{
  "num_hidden_layers": 8,
  "hidden_size": 96,
  "n_experts": 96,
  "experts_per_token": 2,
  "d_expert": 64,
  "d_shared_expert": 0,
  "hidden_act": "swiglu",
  "moe_layers": [1, 2, 3, 4, 5, 6, 7],
  "router_score": "softmax",
  "normalize_top_k": true,
  "routed_scale": 1.0,
  "balance_loss": 0.0116,
  "balance_bias": false,
  "n_groups": 8,
  "groups_per_token": 3,
  "init_std_router": 0.00688,
  "lr_router": 0.00429,
  "vocab_size": 16384,
  "norm": "layernorm",
  "norm_eps": 1e-05,
  "tie_word_embeddings": false,
  "optimizer": "ademamix",
  "learning_rate": 0.00101,
  "beta1": 0.9,
  "batch_tokens": [65536, 131072],
  "max_seq_len": 256,
  "train_tokens": 646200000,
  "max_steps": 6790,
  "dataset": "wikipedia_en"
}
Below are experts of layer 4 (counted from 0) of a mixture-of-experts language model. Rows are named gate (a neuron's input weights, with its number), up (a neuron's input weights, with its number), down (a neuron's output weights, with its number) and show model dimensions 0-95. Each number is 128 + 32 x the weight over its row's rms, rounded and kept within 0 to 255.
Before each expert's rows: a language model's description of what the expert responds to. This comes from a sample of Wikipedia text that the model never trained on.

# expert 13
It responds to: Possessives and ordinals. Possessive determiners and 's, plus ordinal suffixes and modifiers before a noun: his, their, its, Jesse's, 2nd, former, first.
gate5 [ 79 121  95  91 101 142 141 109 185 130 115 102 131 127  71 131 181 146  94 122  49 179 116 153  60 177 146 110 153 166 120 180  80 117  97 144 126 130 137 112 144 129 137 178 147 102  76  97 135 146 219 154  61 190 107  95  79 137 138 155 123 122  89 123 129 124 126  85 137  77 100 150 171 136 127 162 105 153 136 178 145 107 165 152 108 135 150 134 133 116 140 176 109 120  73 132]
up5 [221  99 115 119 142 177 145  83 169 126 173 117 152 192 142 131 165  63 132  86 166 141 128  86 155 128 134 134  91 100 115 117 105 121 113 125  95 154  82 104 149  97 127  71 114  98 205  73 114 102  92 137  64 152 114 125 134 192 124 146 104  97 127 131 160 143 182 142 190 161 152 129 134 115 122 142 119  83 138 131 140 121 101 153  76 148 127 158  66 136 124 113 178  78 107 113]
down5 [180  49 134 142 174 153  91  43 151 134 143 153 142 162 177 116 172 111 167 135 147 177 115 182  99 141 103 147 126 147 119 112 138 117 147 120 116 111 109  88 145 135 122 107 182  59  90 101  98  86 140 119 161 152 136 188 211  92 145  93 109 107 117 112 147 121 129  98 160 100  83  97  91 149 112 101 121 117 147 170 154 161 102 141 156 152 101 106  75 107 123  50  96 130 156 123]
gate6 [161 119 110 158 130 149 141  57 137 141 113 174 165 154 117 105 112 120 110 106 104 243 137  65 146 151 105 147 129 144 136 109  82 127 106 115 154 167  63 128 135 104 126 134 154 145 151 122 128 107 105 186  66  87 154 119  28 139 198 150 115 126 146  95 160 157 120 147 123 133  90 149 118 125 100 176 128 127  79  53 156 151 124 122 179  92 145 141 129 151  98 142 114 135 120 163]
up6 [122 139 113 136 143 160 197 115  58  99 126 104 164 105 106 150 130  97 113 118 140 149 166  72 111 159 109  81  97 179 126 120 145 144 157 157 152 139  82 178 151 103  91  83 124  81 168  82 133 140 117 140 100 179 102 128  91 124 127 114 179 183 127 127 149 138 122 187 114  84 180 142 121  91 133 148  85  97 109 110 157 104 168 157 224  99 117  67 119 180 135  87 104 149 141 157]
down6 [150 117 125 123 100 173 124  72 173 145 109  81 131 155 143 176 117 162  72  99 159 149 136  90 146  81  84 140  95 104 125 112 137 139 129 139 119 100  91 118 131 111 165 135 182 156 136 164 152  85  55 166  91 157 106 135  60 208 100 172  85 176 143 189 133 144  93 129 119 155 104 101 117 144 143 122 156 110  81  89 126 119  74 109 133 118  70 103 149 144  52  97 101 134 104 146]

# expert 27
It responds to: Roles and titles. Nouns for offices and family or group roles, usually after 'the' or 'his', e.g. President, Minister, chairman, founder, daughter.
gate2 [165 175 102 194 108 141 140  88  88  98 151 188 116 116 113 123 143 162 117 102 159 119 139  85 165  76  95 131  99  94 103 181 110 105 136 154 116 139 119 152 137 177 115  81  63 187 153 113 122 203 140 116 112 129 116 120 135 108 168 136 141 104 156  90 198 122 214 122 152 105 142  92  73 169 112 138 130 115  76 119 116 136 134 145 105 101 150 171  84 109 162 118 119  67 127 177]
up2 [142 201 113 107 115  83 108  82 124 146 131 162 118 124 157 186 122 117 143 105 176 163 135  82 141 124  79 173 126 136  94 134 114 154 123 150 124 124 150 128 116 127 107 168  87 137 142  73 140 127 143  85  72 132 114 123 124  95  66 103 111 120 142 101 234 195 128 157 125 139  74 133 184 184 100 152  56 113  80 121 105 148 135  55 155 128 104 110 151 119 155 119  78 119  99 139]
down2 [145 127  32 119 156 126 154  91  93 174 171 139 141  85 129 146 112 152 167 103 190 100  90  95 188 171 126 177  66 169 162 154 148 125 103 127  77 109 145  94 132 106 146 156 113 164 116  91 141 143 139 100  66  79 123 171  73 160 134 152 108 112 154 144 140 176 153 102 112  84 121 137 117 124 152 181 108  80 132 136 148  99 104 127  73 173 133  87  89 112 117 113 172 151  88 139]
gate3 [ 90 151 175 166 153 128 143  76 126 217 130 179 127 124 157 113 131 141 143  55  90 100 119 138 126 127 131  84 122 123 190 117  88 110 144  90 138 146  96 113 169  54 149  61 136 111  91 115 116 141 140  80  97  94 140 122 141 175 134 103 149 104 137 132  80 130 159 121 186  75 137 154 125 118 129 134 141 159 158 117 127 171 148 119 100 144 202 104 161 126 173  94  78  53 107 104]
up3 [149  93 121 175  55 129 115 103  85 157 168 218 120 127 114 131 122 189 157 157 159  51 187 134  84 100 120 113 188 101 134 133 129 114 148 181 102 154  70 150 116 163 117 133  98 131 108 151 105 115 126  98 138  84 113 123 148 186  94 143 140 157 159 100 173 186 124 123 133 152 135  78  91 166  97 129 139 116  79  67 150  92 133 130  82 159 108 105 134 144 135 105 158 108 120 173]
down3 [131 128 173 107 120 152 110 168 122 147 104  69 113  82 159 113 130 160 108 120 107 145 154 172 110 120 136 145 109 114  92  93  84  90 141 133 115 120 183 118 128 190 110 109 116 132 143 104  76 131  62  84  53 130 114 195 187  95 156 114 107 145 146 169 137  99  78 185 159 118 125 116 104 110 197 128 176 110  98 174 131 159  95 103 175 184 182 161 166  97 132 158 114 129 160  95]

# expert 50
It responds to: Currency and math symbols. Currency signs $ and £ before amounts, LaTeX math variables and backslashes, and election table labels like Turnout, Swing.
gate1 [ 71 121  97 153 120 108 147 157 126 174  77 113 157 114 145  93  89 108 147 141 150 143  87  82  94 153 111  88 150 110 140 129 168 161 181 128 136 211 142 131 143 124 131  57 175 160 168 168 144 113  89 105 129 125 173 105 132 124 145 132 122 125 132 129 106  73 122  44 174 163 100 119 149 128 146 169  93 121 134 144 161 194 118 130 120  76  41 152 135 121 189  96 149 125 161 168]
up1 [136 158 120 121 143 129  83  95 110 107 164 137 168 157 135  91 101 135 141 136 111 193 139 146 154 151 162 176 117 117 102 152 130 103  88  90  78 119  88  99  83 127  22 112 136 115 136 150  93  96 147 154 120 146 148 134 163 100  78 158 160 142 142 150 160  85 149 105 123 154 155 185 106 138  64 120  56 165 173 137 116  81  41  72 152 149 148 164 111 171 142 151 152 136 115 128]
down1 [180  64 161 174  87 124 117 137 112 130 157 148 211 119 116 155 135 122  96  84  65 152  79 121 167 176 159 134  94 121  27 128  99 122 140 138  87 169 131 111 160 128 130 150 125 144 153 156 116  59 111 125 134 134 149 108  92  99  86 137 105 144  94 167 145 170 125 164 169  96 149 113  92 120  89 191 156  80 151 146 136 122 176  68 140 125 119  90 151 116 167 105 107 135 131 158]
gate2 [148 125 137 124 151 108 149  76 114 145 142 154 192 128  82 119 132 118 172  97 165 170 136 144 124 101 124 119 149 157 121 134 125 186 115 103 128 139 127 113 116 130 166 149 139 174 141 174  85 156 141 162 138 166 129 101  83 119 139 134 139  70 122  52  98 128 214 165  76 164 128 194  76  84  73 120  94 193 131 126 160 171 121 169  88  80 113 129 132 113  58  96  89 137 161 115]
up2 [ 86 123  50 117 220 112 123 132 132 141 129 158  79 114 177 148 182 154 103 180 100  96 110 155 117 118 116 148  66 145 143 129 121 187  94  65 145 105 185 137 146 104 151 195  95 144 103 103 161 101 173 114 150 145 140 112 160 107  97 144 199 138 122 132 145 130 100 128  90 157 146 149 138 136 123 116 126 136 131 110  73 119  58 107  86 171 156 165 122  95 159  83 149 115  85 123]
down2 [111 144 172 182 156 117 168 135 133 126  38  78 153 163 117 174 123 148 124 168 109 123 145 112 138 148 204 123 122  63 103 124 122  65 138 119 126 146 171 110 105 140 141  95 105  89 120  97 135 193 150 185 132 103 162 117  88 140 192  80 101 126 171 190 144 156 125  86 175 115 148 100 138 152 157 109 141 170 148 174  84  93 152 134  90 154 122 137 144 107 149 189 114 125  92 108]

# expert 30
It responds to: Indefinite articles. Indefinite articles a and an, plus this, another and size adjectives, opening a noun phrase after as, in, is, with.
gate1 [116  82 121 139 145 129  91 141 132 112 109 124 153 161 128 135 105 201 129  83 146 138 126  99  62 110 170 112 129 116 108 128 129  78 181 178 160 129  81  99 134 197 145 187 133 130 106 134 115 131 147 166 134 156 121 128 123 132 185 132 203  68  89 155 133 125 154 141 105 109  95 114 195  68 132  79  58 125 114 141 155 128 120 122 116 145 105  31 141 157  82 153 133 125 120 180]
up1 [129  84 132 107 175 158  89 138  76 185 117 138 144 213 115  92  63 118 112  92 112 145 187 103 133 143 129 145 152  84 106 185 142 117 142 199 136 135 119 137  96 138 136 180 105 120 130  84 115 116  85  49 132 159 153 152 160  47 167 132 133 153 142 108  96 109 171 177 163 204 107 113 106  95 118 130 113 124 127 141 123 158  78 142 140 106 104 114 139 136  83  92 122 103  98 128]
down1 [130 136  71 181  86 135 151 145 155  83 149 102 123  74 100 112  67 173 158  88 143  49 134 138 179  83 152 161 162 157 103 153  74 138 167 113 161 155 150 124 149 123 161 121 136 156 138 104 134 162 110 108 142 104 108 122 239 128 151 139 124 150 157 112  85 116 110 140 139 102  87 114 158  75 121 101 130  92 150 142  78 114 108 162 103  89 124 202 133 107  73 103 145 149 161 128]
gate2 [121 171  84 111 138 105 128  76  95 105 170 131 139 156 121 120 158 128 168 129 112 124 138  87 119 158  80 146  72 125 107 111  99 140 155 151 150  88 169 136 112 171 153 161  78 175 191  92  80 115 150 161 184 148 128 136 136  76 108 144  99 150  88  74 144 158 180 144 133 101 176  97 166  67 178 170  72 187 144 145  90 118 126 154 167 115 101 161 133 157  88  91 130 156 102  86]
up2 [141 154  85 192 148 107 131  71 139 141 164 129 152 157 107 140 145 141 148 157 123 118 111 144 158 116 127 135 102 156  87  78 117  36 140 117 164 118 132 106 165 163 152 142 192 154  91 106  65 143 128 159 103 164 116 122 151 117  93 161 119 122 106  72 108 147 155 117  99 154 135 126 130  58 133 131  51 157  78 127 208 133 114 131 139  54 108  73 168 152 101 137 129 184 148 112]
down2 [ 76 182 143 177 165 102 126 129 137 118 128 187 124 157 136 151 119 121 168 165 155 104 134 173 154  76 112 166  66 100  77 141 109 124 155 102 165 125 109 118 169  96 103 136 145  93 119 110  99 118 137 151 115 135 133 248 178 113 134 133 116  79 144  94 112 150 184 166 184  95 130 107 143 120 161 124  57 153 126 101 164 118 123 147 127 157 115 125 107  69 147  93  89 106  70 102]

# expert 33
It responds to: Stat table cells. Pipes and spaces between numbers in election and sports result tables, plus word-start pieces like bat, recept, equ, term.
gate8 [127 142 159 106  94 136 102  87 112 207 114 130 115 127 124 170 163  71 123 128 146 157 193 104 164  80 139 195 101 162  87 101  81 148 135 135 124 174  85 152  96 121  91  98 135 126 178 114  72  66 129 172 116 150 190 125  31 120 136 101 156 117 158 115 134 180 165 113 147 145 165 167 104 114 176 146 104 157 111 139 129 108 127 139  85 128 100  89 110 154 116  92  92 144 143 155]
up8 [140  84 105 111 149 146 132 175 151 118 163 129  96 116 120 127 149 180 143 159  81 137 151 159 132  76 132  93  86 127 222 116 148 112 150 126 185 130 135  83 101 116 133 124 163  82 149  88 108 191 169 103 121 149  84 155 162 145 132 152  96  88 117 136 139 124  74 179 160 118 163 148  78 161 146 135  87  94 162 114  93 111 118  24 145 179 100  80 133 123 121 131 156 143 129  78]
down8 [151 131 123 147 133  79 116 147 117 102 115 208  81 184 126  52  95 144 104 200 123 118 110  69 136 148  61 109 125 122 100 149 122 135 136 142  97  95 147 121 100 158 106 127 150  80 179 124 112 139 152 182 116 151 142 145 169 129 187  61 149 140 114 109 113  84 115 107 118 104 115  88 131 168 159 124 132 156 101 165 142 110  92 108 209 171 171 114 101 113 154 131 147 177  61 137]
gate9 [202 114 179 154 114 160 153 170 144 133 152 123  93  95 134 113  72 126 108 106 118 115 127 124 130 176  92  82 144 126 150  62 113 115 150 137 127 133 150 144 118 116  65 114 149 172  85 163 145 121 156 169 111 117 155 132 162  57  67  74 163 153 121 134 156 103 104 152 148 191  69 177  64 177 165 144 129 146 154 110 120 132 126 124 144 173 105 107  56 129  90 153 123  98 120  72]
up9 [103 122 132 145 195 160 141 174 124 143 160 129 129 201 138  74 104 163 125 128 146 154 133  86 163 141 152 179  80 167 100 139 114 122 115  65 110  72  93 146 107 217 113 152 135 164 113  72 111  97 110 123 167 119 129 130 131 142 167 158 137 164  82  42 154 110 125 115 106 118 154 136 132  83 102  90 137 136 188 118 135  77  71 110 131 168 127 110 194 133 162 126 149 134 162 125]
down9 [149 166 120  54 162  50 153 122 159 126 155  84  95  94  94 161 109 144 102  96 129  89 119 116 142  77  82  94 141 164 114  90 115 149  92 139 135  76 143  74 103 116 119 101 173  93  97 125 140 163 139  97 131 155  66 120 109 107 149 105 171 185 133  99 114 106 136  80 172 162 141  82 125  96 146 146  92  78 122 109 108 111 191 147 120 170 194 127 130 113 101  67 130  88 155 157]

# expert 49
It responds to: Personal first names. Given names of people, often after a title or role, plus surname pieces in sports tables: historian Richard, President Ronald, John, Edu(ard).
gate1 [ 69 123 104 113  85 163 164 125 124  22 149 108  95 119  59 142 138 131 177 132 164 150  85 125  79 127 180 132 103 181 130  99 155 134 166 125  80 156 158 139 151 161 101 143 138 110  93 141 155 136 137 119 166 104 102 153 138  87 115 107 120 131 150 115 170  67 187  88  77 127 146  79  79 112 147 151 163 149 139 113 158 171 121 124 127 153 123 109 132 136 145  49  95 192 112 138]
up1 [166  92 108 144 134  17  94 147 147 136  78 162 108 121 147 163 129 125 126 120 148  72 108 171 130  94  97 106 176 103 129 132 156 153  77 139  99 105 117 134 120 117 138 161  92 120 107 114 123  91 156 153  94 174 134 113 130  84 176 152 147 200 148 169 115 119 105 110 157 177 156 158  83 159 102 121 126 159 104  83  80 164  82 101 162 207 142 165 117 117 166 101 108 189 131 157]
down1 [123 148  80 142 129 152 126 112 113 119 117 153 164  78  89 128 162 181 115 141 121 132  95 158 113 119 162 145  96 134 169 131 133 136 148 117  74 221 129 125 168 125 146 106  84 156  83 195 113 128 142  89 142 123 129  90 158 102 132 146 172 134 127  61  68 108 167  98 139  82 190 108 156 153  95 130 190 186 140 188 125 149 127 117 142 142 124  65 132 135 113  33 134 136 109 109]
gate2 [151 123 136 170 116 125  70 124 162 131  80  85 109 153 132 139 102 110 113  78 149  79 108 127 182 138 108 132 170 173 121  81 126 114 164 189 135 144 115  68 180 173 124 105 144 128 122  81 165 100 105  80 184  80 148 118 119 146 168 169 117 159 114 133 140 127 111  89 164  95  84 155  86 112  68 126 122 164 147 155  60 122 139  89  61 124 116  96 177 128 204 143 131 119 162 137]
up2 [ 64 108 126  72 139 205 148 119  98 136 141 120 185 101 137 126 159 134 133 205  88 225 178 153 137 187 157 168 115 125 152 125 134 118 136  99 105 106  91 180  75 135  99 158 110  94 129 141 155 144 136 127  98 105 135 108 165 130 124 136 117 127 137  92 176 106 125 116 122 145 114 157  98 134 180 143 103 136 143  69 185 129 166 116 207 162 156 181  99 147  73 124 126 129 131 117]
down2 [167 126 116 125 118 100 156  78 184 114 122  86 134 152 110 150 117 179  82 103 137 104  60 153  91 108  94 131 148 117 107 122  73  95  94 156  82 108 121 103 168 220 164 127  97 130 116 148  98  80  91  60 112  86 147  86 143 179 162 149  81 167 106 129 109 113 123 120 159 102 131 131 123  73 128 119 164 180  97 156  79 147 118 120  78 164 159 121 160  86 138 126 151 184 127  92]

# expert 56
It responds to: Counted nouns after numbers. Nouns and digits following a number, especially units of time or count such as years, million, days, touchdowns.
gate3 [ 80 124 146 104 108 166 121  77 130  55  85 170 128  59 140  91  99  99 117 139 141 191 121 125 183 120 125 141 130 129 132 122 109 157 153 121 126 166 116  75 138 109 140 167  78 178 212  88 121 106 175  89 100 109 157 135 101 116 104 117 117 127 158 118 142 106 166 113 119 172 139 159 115 109 145 192 109 164 163 156 127  99 141  70 125  69 125 145 166  52 145 104  79 115 174 117]
up3 [ 95  92 101  79 133  90 136 195 184 115 112 171 140 181 123 203 144 137 152 122 132 186 188 163 140 170 109 128 115 147  80  68 165  80 127 114 106 111 147 101 137 124 138 153 115 142 167  51 140 137 134 117 114 151  73 153 156 171 128  92 143 158 172 107  93  95 107 133 103 118 137 115 103 122 125 133  74 150  96  91 103 118 128 160 142 123 138  95 150 178 144 155 105 176  42 102]
down3 [163 136 174 116  60 119 143 150  76 116 153 129 124 143  59 104 142 183 218  86 129 108 164  64 138  91 105 108  42 114 120 138 133 166 111  97 103 159 147  99  94 116 134 112 163 135 176  95 158 144 147 106 136 180 151 137 106 157 116 155 140 136 127 140 138  91 104  90 157  80 158 104 145  76 138 117 132  93 144 199 131 130 123 116 149 161 147 133 173 158 172 144  88 181 146  88]
gate4 [114 160  97 115 119 161 139 163 194  82 179 112 127 117 104  97  79 173 176 121  55 100 145 135 121 149  87 145 149 188 183 136 104 147  94 139 176  90 150 100 130 137 128 214 150 106 166 153 136 154 134  65 149 189 128 137 107 141 119 133 128 165 113  98 120  97  76 103  80 126 117 107 157 116 129 166 118 108  86 196 129 140 123 131 150  78 118  87 170 108 101 127 122 167 187 138]
up4 [137 155 112  91  79 176 146 154 171  67 147  91 122 152 148 123 102 140 148 174  93 110 175  88 135 154  52 148 175 196 155 143  44 131 101 108 125 126 123 151  84 159 124 146  87 132 104 119  78 153 119  80 130 173 124 134 140 132 103 179 148 101 132 115  91 110 148  81  84 109 150 114 165 114 137 136  51 112 102 171  96 169 149 148 154  97 139 130 188 103  98 101  91 153 157 119]
down4 [150 164  71 128  95 153 112 149 131 158  94 131 116 144 117 234 139 131 158  75 152 107 114 160 155 139 143 101  85 153 122 170 190 135  96 128 139 109 122 150 118  59 117  70  92 105 122  93 159 152 208 107  87 155 128 177 121 152  78 118 104 123 181 149  81 127 129 119 141 177  86  97 113 143 167 154  99 175 102 105 112 145  99 131 121 118 147 197 165 152 160  90 137 153 113  97]

# expert 16
It responds to: Abstract noun endings. Plural endings and closing pieces of common or abstract nouns after the, of, their, e.g. ecosystems, predictions, literature, development.
gate1 [132 139  94 179 168  80  79 109 108 197 125 162 173 100 139 138 104 131 145 178 169 114  83 109 153 123  94 148 124 144  93 156 180 145 155 134  91 105  88 105  95 143 135 197 186 165 146 133  93 152 109  85 109 168 165 148 119 125 156  99 137 118  70 104  62 191 152  96 159 106 153 134  97 183 145 146  97  88 110 125  97 144 144 125 162 153  78 145  86 106 141 120  92 145 103  69]
up1 [130 155 127 178 112  81 117 137  98  90 128 173 163 111 135 128 123 135  50 156 108  88  94 149 123  86 148 140 148  89 147 118 102  80 203 138 104  56 157 186  89 129 124 182 128 152 119  96 124 115 164  80 224 158 149 146 159  97 122 132 109 141 131 138  89  92 109  93 106 141 193 142 175 149  97 124 114 124  92 100 148 157 132 117 134  87  97 113  83 176 138 123 124 193 142 104]
down1 [125 121 125 132 161 163  81 118 102 153  68 132 108 148 107 155 129 148 203 148 112  97  61 148 129 169 125 118 111 127 165 160  94  97 148 112 144 131 133 133  67 171 174 127 129 142 139 133 125 140 152 116 192 101 151 214 163 158 101  96 118  97  88 183  82 132  83 138  91 189 133 110 155 115 153  88 143 137 175  90 111 118 148 141 189 147  96 109 136 109  69 164 132  89  54 120]
gate2 [109  56 106 121 152 133 139 135 110 102 102 135  98 127 130 102 184 148  85 151 191 158  92 133 137 107 186 116 113 116 109  87 101 103 133 137  99  62  96 159  81 195 113 110 114  99 136 151 199 160 164  99 229  78 137 117 131 119 135 130 144 108 177 182 123 130 129 110  74  94 100 156 114 142 155  98 166 129 128 174 126 141 107 139 103 170 140 114 126 126 146 138 184 207 115 138]
up2 [178 109 122 107 114 133 128 152 122 100 127 104 143 116  96 119 167  84  99 131 176 154 104 137 160 145 122 126 118  96  98 127 164  98 212 118  80  81 114 234 103 102 134 123 167 185 146 140 105  97 196 122 144 153 137 128 134 163 209 146  90 100 126  98 153  81  86 108  75  90 121 130 112 116 167  98 156 146 172 141 144 161 118 179 123 106 177  76  86 159 140 119 127 169 127 143]
down2 [ 94 132 184 145  65 162 156 163 157 115 112 132  19  99 133 137 132  91  56 115 159 148 174 132 123 147 163  72 159 114 136  53 135 108 118 123  99 114 171 148 101 102 123 156 129  83 120 117 133 109  70 153 101 130 112 178 156  96 139  53 112 129 178 127 144 123 109 125 151  82 100  97 171  97 139 128  87 155 128  88 137 113 124 160  69 105 110 118  90 170 145 149 130 149 172 133]